config.yaml
n_layer: 9
experts_per_token: 4
d_shared_expert: 192
activation: "relu"
routed_scale: 1.0
balance_loss: 0.0191
router_noise: 0.1
init_std_router: 0.0127
vocab_size: 16384
norm: "rmsnorm"
norm_eps: 1e-05
tie_embeddings: false
optimizer: "muon_variant"
train_tokens: 794400000
dataset: "wikipedia_en"
Below are experts of layer 5 (counted from 0) of a mixture-of-experts language model. Rows are named router (the router's row for the expert), up (a neuron's input weights, with its number) and show model dimensions 0-255. Each number is 500 + 40 x the weight over its row's rms, rounded and kept within 0 to 999. Numbers have three digits each.
After each expert's rows: "comes after" lists some tokens at least twice as common just before its tokens as in all text; "mostly gets" lists some tokens that are sent to it at least half of the time. This comes from a sample of Wikipedia text that the model never trained on. Tokens count by the router's weight.

# expert 19
router:465532517506458530494470481473472539478479538537497548498551472414485470427443496516478524495481597551494511452509514532498530432588469510471502554531516533554447474531484493479531489480567551513501471572468555497519474518539558485526510462471475526511519491492495449445532518423512562480442544449533456512472539505477504460509527518477465542535536474463537526500441488379516449569458491481563497538460526548506506471568444434527526497455533501497470440526476448488511471475537517482551481493526506509492469401481523475469490487527438451421526533556510482506505497530442464441511443434514450436472540551531501560485458529588506572538589478528546526469501419499506535492506441566516520420462453558566481490511486510507462526440538458521528552544402373501452429514532468
up2:452479476578454501495467522453493509494513569540577510514514465473507570515458503480468491556541490515501481434554486480449506446559535529522551512499435524473470507539533481551493457443518534547510480507516515504539476552501548595484580525559523477465544494483479472494459575484516537472562498446455477516509532479493516477420423476494578563495528554519493459504461548393543496461485555477542547506454494452442438570566439499550583552540520453505526438493442540392449474471489529484500446482462545431515488472456401443425548508512550458496461548554420476480465459460513454475521434494510540408526515485528538538499493466507504508529530575526501480496511505488531546498508547531523470465529499508510472515479520441416523576433484467546571538496546485474526525437467502
up3:454462474535504550443500485466487586418547459444492474509522603499495394490457545477526464558562481553431520515542495482515535476504517432486502580445497536584488482482492514422538501491458460608427471547517519465442439447508503570451513491505503552520492505469461542499498520479462542441439434441523467457460498527464509519505493509517508553529484499456477530505509467452509539505443493541484529583524439497473460503537495435467550483496549507487499525483463509491511457523489458499494487550482559449441430468507496476475574565535504468542473526535529572421441537494496459553488512459412439482540516498512529489444497545478463455487465530480460531486462538605494450503504469551559441502515440463532462519463550509543499495572495462528612500514523455448565505569461505
up4:496501562453427565491550518456547497523539429582442523552556520466539492475459499468521540486491471463414507456460506494561447524582427564450489475464426411462493461525452481498498514510497575540555495502460518481574523521492558435499456459515542512472516551496460442478462485518494506497415467495450507578489500416453469533536514572519464520535478516476493457459516545417448464518562452523468523543447527465454476494496584552501506494587535490545537423526558478459538538542483531524543481489561502506484589457538519526488454485549490473487566474486447507523479557426495450467538561468494450486482536468529502519507565421496476487443465444459520484480434524521442519519541473509459509434475475528451528489521517567529482579457567470512493498560491475542501543454510471
comes after: "-", "the ", "and ", "a ", "d", "\""
mostly gets: "tex", "transl", "phot", "beet", "vari", "frac"

# expert 55
router:462474512481454536483518411467567543519479445564520508450441539462473559524549451427481570461514528539512485483558542469564478489547531513443452512564460453539467457461472510537535462481554565542476494531471537493540469486539565470521522490573459472560560543497445495474487545553463507454477556468537475524448549519463550432474541533447455449528483456478431507543456464442525443530460451496512457466438571559457526503542538418548482575465528575461555476485445551549543529476542534455503534534545501532548501497477514450480553524488473451454479541528518564469453545565524548454465460458557472457456531580546538494541460464535518549503517507453518549518533456473541538474464517515474441472516473530460458437541461439479423565483506466490501490520479436529498474514487452
up0:488513544546464503508544504520511520559462456495467495473522445443447474428483449485472456499452482553557492527512480527555441449482457410557439525463460433546465487473506552483487479434506543570564463456484494499487523524540514450545522499513536543495528555443558558532534522473526546405472519537460545568531490497461461474496502501483582445548522533552475489462500464494468432443562401555516483456511480502481515458545424438500499487531486452569566489496500570525520556447450518446505469461525456565496476472556438493501492466544506445571572510517507446519519580540503447496541419455520425469491534554502480454453483523505494521575541490449472520507522474518541535444560543495446466509396498491505439485498530503473478500482500424434478476572499544478539486466535426
up1:478445479570516417522515518495567599480477509503552504481559511477448496531520507471481471510475529435430600490475506468434449487505466428483473527473553503508478526500504472486434489500513506465489451406498530550486397530489484478483557529556406521535513458483555429524457538422500474470458490497468618483504525511537478507424450531476542530491469498506520503481540510515490438526462472403487561537499430431470456494551496537578536435457489575456570478532508515549562491503554514486510518521547429507504543504519492466456513512538458512479530482572498473495536506560496523451460479470524522489467566468496482506488484471557511489495505549492541544546438488472513487452397493502563489486472443488558417523490434501487493466489574492459580416573531444508468551467520468
up2:528433484458481467521492447502548463480463463513468524519476505444459486485559472513468497550478524527470473516492504528469429453589412525489480449482486589522465494551478545580418455492478494518499528543536486455480515531549649489474428545485540475490554526486450489472459451472536520438534553475553530458547469508538453528488514480536537495476431428465473516558532460484429474525540484472449518500511555493522534515470540467532444530464459467554460446518503465455615396463529503453514517473508533542496527494504540487504475505492495474501511451498528365515464574484456490513458522509590489508438504430536486563455478458521552461524503560515526495469501556492483518457538458544506505460501570484474453467412555497516483421492553480539523520481489449550592528504552507
comes after: ",", "–", "in ", "of ", "In ", "-"
mostly gets: "War", "politician", "author", "Bay", "Tour", "Press"

# expert 37
router:518477498466538521455500443467565482502560522463484460471516547504447554468463511460505529485536550498556441470517454472554501511565477472529520488531422570535490506437477469498559506429466475507491464587454509485445428510461499431493511432531526496442509455465513581568555587552509461424507445436466500525450497542466533513562595482524569490470525482455522513533520510435584467490539485525438438495477512500498531562497497465513527526480510484478482439462512466500516577433541532507449456599532540432428455465435522500492521490531462462525564450514489494546555536495507574448505481488610492495520558477451523549487523494488502525535477533434575488530508475546569570510433518453485513450498405519480456538519528536458543515495497474494501472475468549504547460463543465
up2:526529497483555536524450519443530528458501532515434456548549531500451488542573562477552386489551461466461483519444507486441441570495486514470506501501493522494519518407532480460527453504542517499539539494475476536447525486489488520570496488459528470471493513406459465527471504503510438517537474525523533522484508565527535509497547520538489468510471500498546538424467487503445532489547449413552588515494545471461549502551527446478491456548410586426467501537504518503533509517519556423411577413486489521458536481530440490546539468498513442428521458505506569434485496537499447435611496514474526511552537502579428481472490502468460515511456482466467503455554566512533544477533450511470462507477491604463542436539503443456513545553477518486476564503494514516560530488522476
up3:446419482553503445498549444488506491544504547459542519482491526438545512533507602508413436509390512447532483564499423511468505585449511511514468501527503486520514513491510422573454497493446485525518486555473511523546457472458565477472502491500435489504566511430474516385444479565491500413551436438499438513497565530535534472523543502546489466549518455465489522496552421576496495441443496500455527528569430509477506463491559557512482435449458558580500511505469493486527489514524477495514484502474532443557428530493539492490504474503494559491509542535548526527482497461582543444469507495490452504537539474555483533540556439480471452567556441490455503509396459517494520530453473489514442480465544553506523474486414568468492478473511538505478519538496533489457492520538473
up4:529536513515438461542476540514513515499533559464515508511562396512470467545550486471501513537503542529575522546588506482477470553471466600526517487518470567527456562502393587488425469546484444502519523467487518465502422426450533463480541549489442481440479552485424484445438512502465504466501501492495463488470491527429414469522480454454450482504523452506493517482581534465507520514504527534431495485461567562513500544378416462486527565534498511460516499547556492532447477508467487529509506484499583526424509446537582527511536514517508435451509470501528511538490549474475483509463430478447426484519490532564567518572535484562536522539455501514489516444467483476534542517587474500551477392475446496490466484443507470534504481443524491502544517481477478518483496535502477
comes after: "1", "P", "S", "V", "Z", "2"
mostly gets: ",", "Mah", "′", "Den", "$", "978"

# expert 26
router:421534489499506509498513546525523457485470442569465568435509498506488513533445373412500569486519619565444527493540482387513460485477520548496554461542473455561474474509484473492557489502582488489474502497428472447535521496466511510541540471498448517561514522458538424555473567543557470492500523503524510595462574520448491496494546519482522492517530439489477558569510476451522522532526518549558454517560577507494433536545483469502482486487505561435512455455478532570581469469510541468490490491515449486491518469465477519497547479467497449456434465505514491473442551436456494462499470492585424519503538491489556542530482475486501515476533499562557537521577464517539505544438464521536479506530486576540444487507467516521440543450484512577470465507415479490515464485526505
up1:498546497458461465504513436558511396480535521534458498411496463544529510558479451519552504418509473473491584517575463501479580515480545515530504478520486450529574461515482476524470554525575540467508453509520472465514450462448469506483484506542503568536449534604480426503536468472538603559509455411531522574492557506533544544514498512549458513542530512481533496506466454477468362523587453586487512479478469544472549529531518445499529469471419500437490460485519501520478518485514531554494513466516529568482510526434471434451494520555452495546446494438501486506507582533510550498491435451462437484537470520494475517509546509518511530469583545536573583512558457482501493525571468528460472487542517474529482485488459560481545497508477496487476519502458462487564515552509520
up2:579536512487529506553517513517539572550571491536492499530547541458411519586477572528421557520469490451520496501523475478439469499520529538475415419502519456523508520527515443475474551541451429499435513480541542530448494492554502560514489494476447490473482510454474539541452556530513460488542540577486445496553521525534495465482506493529499600496515506454510486503447456483484494582480485470527524517497476531576418485575471507509497486524559536461434497485441505424463521449484484477569446494502541518484518531564539489497498529464569519450424487525539399564601454507505460535496485430486521500475454449604541433520487494524511422501540531472483450525550538491493475574530501447481482524539494492556531412552481514503527479454402522517527519507480478449533449511535489
up3:472485491528494523509458485569530499495555487482476460481480532504547494489567526580477461497552465475509539510532512520478505470473515432543470461517500580522488502546447504409560472459509541467510464440534482517477493566516580517478476487440541477500603556489451537521453507515481508486551567490481478519578618509545512450475550457476464448493542548540558479445520434487486467504557500534433522416540501545522535585458531518538526470497496455524453499532560526536439493501461469482477469579488491512499426508515547496492481475514484478465509426507468487504438553481511532488549469522424477594456492505471511514491453470405454432484505425509526486583428482478509534398521531498459480550481472513612461566535403513531503552547478426504497512578543461515501479522503508
comes after: "| ", ",", "(", ".", "; ", ": "
mostly gets: "20", "30", "10", "19", "12", "16"

# expert 116
router:519457462455504558506506397493573504465519493487521506523469447553425543442464461475485555477512550506533444491516519472522399502482524457502573487516420463548475515459454480487454477415476462521468441535486459499559501487533495429541455552450529451522518537456541612519576526531521542428418573400495531502497590460500473507506535550452529547529452476550497509523519468557525470530516493475517480513530532506495499478527526524535461464487451590480524456541495508519515446454490503518547498522508534392497429489472540451447513534496544505474465520527462557523509510498432461538469495491562563459488545459498499464475415540533484538533617478532500511483531551481517499577473508545426491452447529527542470488525458499552493463496406478464502527477486509548439463539538472
up0:514493391500469431496448454511583474440433496542551472492466477554550506454517562490496463558578483518488402504529580524499488499545411479518533476494490448589556472540497501496490517552465484448424569548477415547511481478527531532515518565583467450549519472501518484525486559484493436452499513498578493551481629514466436499526561541439599507519511438483514536458466514480473497542520512470497523495446521534411507517574493519537563479499535517523493450480474502479455472441454469530452519558470542477460489499485485570543445543538449494471490533499463538535509515547512511451508550513524522590492485511478515546484481531593439453504458490511440569464526515582520518571514504461467478475511487492530508474496427519486506474421483485552464532477512529466540477474493508
up1:405524540486457482456514486517475560486456563545537516499458527487480535468521524554472608428460515574462518568466526532462484451494499506495531477533512501515506536447542464559506494513488490528486537556524498478478516492498477448527504574477470547505539489593529549459471468498497562471423469478558548492517483585530420515464557514478501472507490553486480469578515471552524538472506487569496516563506564449481489455498471533560463481502417593496528425478515542476533466524482485557459462540476512471532457521480521505496503458458591523505533529428521554607542511456504457513547483568532459483466468550446461482514427566569531508561498493407464478477523519434430526508541465504491506418478533564447504512476444480556527434433467531514573431498509472503557481510524454
up2:482492425566524550448444518465519513515520491470567487512524437445532481503493485396498557464513559466492436516485505496467485469485573543541476502524495480518471480451542461589489500437512522572548472481477541552487483526480494424509481608472518594491508496536503474478497510495457461554450542523569512482495469461466526505505505477510466542530483542486535496616541523518482572466588494502455503456460471494510514494550451426480461516552489446517473518483515595508532497498441424428569515562475520484432499449500497476411540477502486450548456511471487503496522439401446516513378460582510501551495547456507558492491494561569466486523519423487496502501514503460559480445409536493526478431561469468468476480518479449503457477496495532515584493542455482557527489523503500
comes after: "\n\n", "also", "Z", "G", "History", "Car"
mostly gets: "==", "===", "== ", "=== ", "====", "i"

# expert 121
router:463469514483469548480538447458585543508495413556522521420443543465464537509569460430500564465517537547496472491549541475570463495542534480450464505518461430547476479454455504511562463505551536536458481538464509504528459511536531463526542448532464468519557535458455495486499547543488494467484556466530474534494559525457545445456542533457474452510513461474434516531457456451517457556505456459534456452444553564463514508538514409551526567465530564467582473478467544545532513483536535450483523541539493516560476495483535447493562530445497450451471545541549558438415536555495542465457457470560481461440535590538544493506448465541520540466522512479520549512547466460542539499470526534498454472521468527466444441543455439460435565481513463517505474509488452513518467572479446
up0:493475519452530475508501544463495515476623506450470490513495536565465473501525526471537573441492491567536500563443565440474535542468431444502518555570528578465538530492493422502503435546517493474481528471407488527496503475501467460579440426523484545477459557520535448484513557539469540520461491478499464476432459480481568489475534448554484511462590452462570567547580541499573555495529490513438561561446555505474528517499471499468513545483510521478532454561510478554533536413601531470447497561553575502494516456526507454446487526520513505474510530465493444512526458525510472516475545420489411474398506513512507511474532463499516507528476533498523487482426551496528481497503547496470500486504425519513422444469456506510493419573530510509501491515449485517531557511518508
up1:444528540484478501478512516445559542518464533526474538465418526459543492474429494560494482545580544569537432504495491495549505515476549517469470448378476513507518506445484511487474491432435471468504488546549491473511502566495554507528598524578491528500511483509409583495427411484458495457470522444472465535474538495438516550484497455439509587500501477464423443507488505527485457536500458547483459502563526558492504480520525509448533542450458448427520414487522481486477548514457559447489559507536495468489517523561516481524435529481534478437523510603553549510528533419551509486468527471529517551492479535520529488583478561508530469523482536490521529507542540483411511567491498482578530557500471493501456550526457441488512489555432469589517432488492469472489526535499521
up2:462450490457504486500551519484527497540550513524544558496508484519490558480458470520501555495472560483482469467546490573480475531554534498446446528524503427531528495465476531540447498502565486480435509503505555523465504558551507414441474556478453503536475505500457462450479554561437463469541444453535570499525482490563523436533526505504498563519464474465491519494522512488484437502455442471483496451508497507549475477459477480497502485492528467454466452557469408533546520478508477479501405607478480519499521448458541453449489543528495483488481508502494539496494558503468544494379468388554492587544540457406458483630492449493527529523457454524562535550410438450512530502480427502525505511448494526494462594481495479501523544549491432564506538452485521558462528567487475
comes after: ".", "| ", ",", "; ", "(", "', "
mostly gets: "Per", "Far", "Del", "Corn", "Ter", "Ess"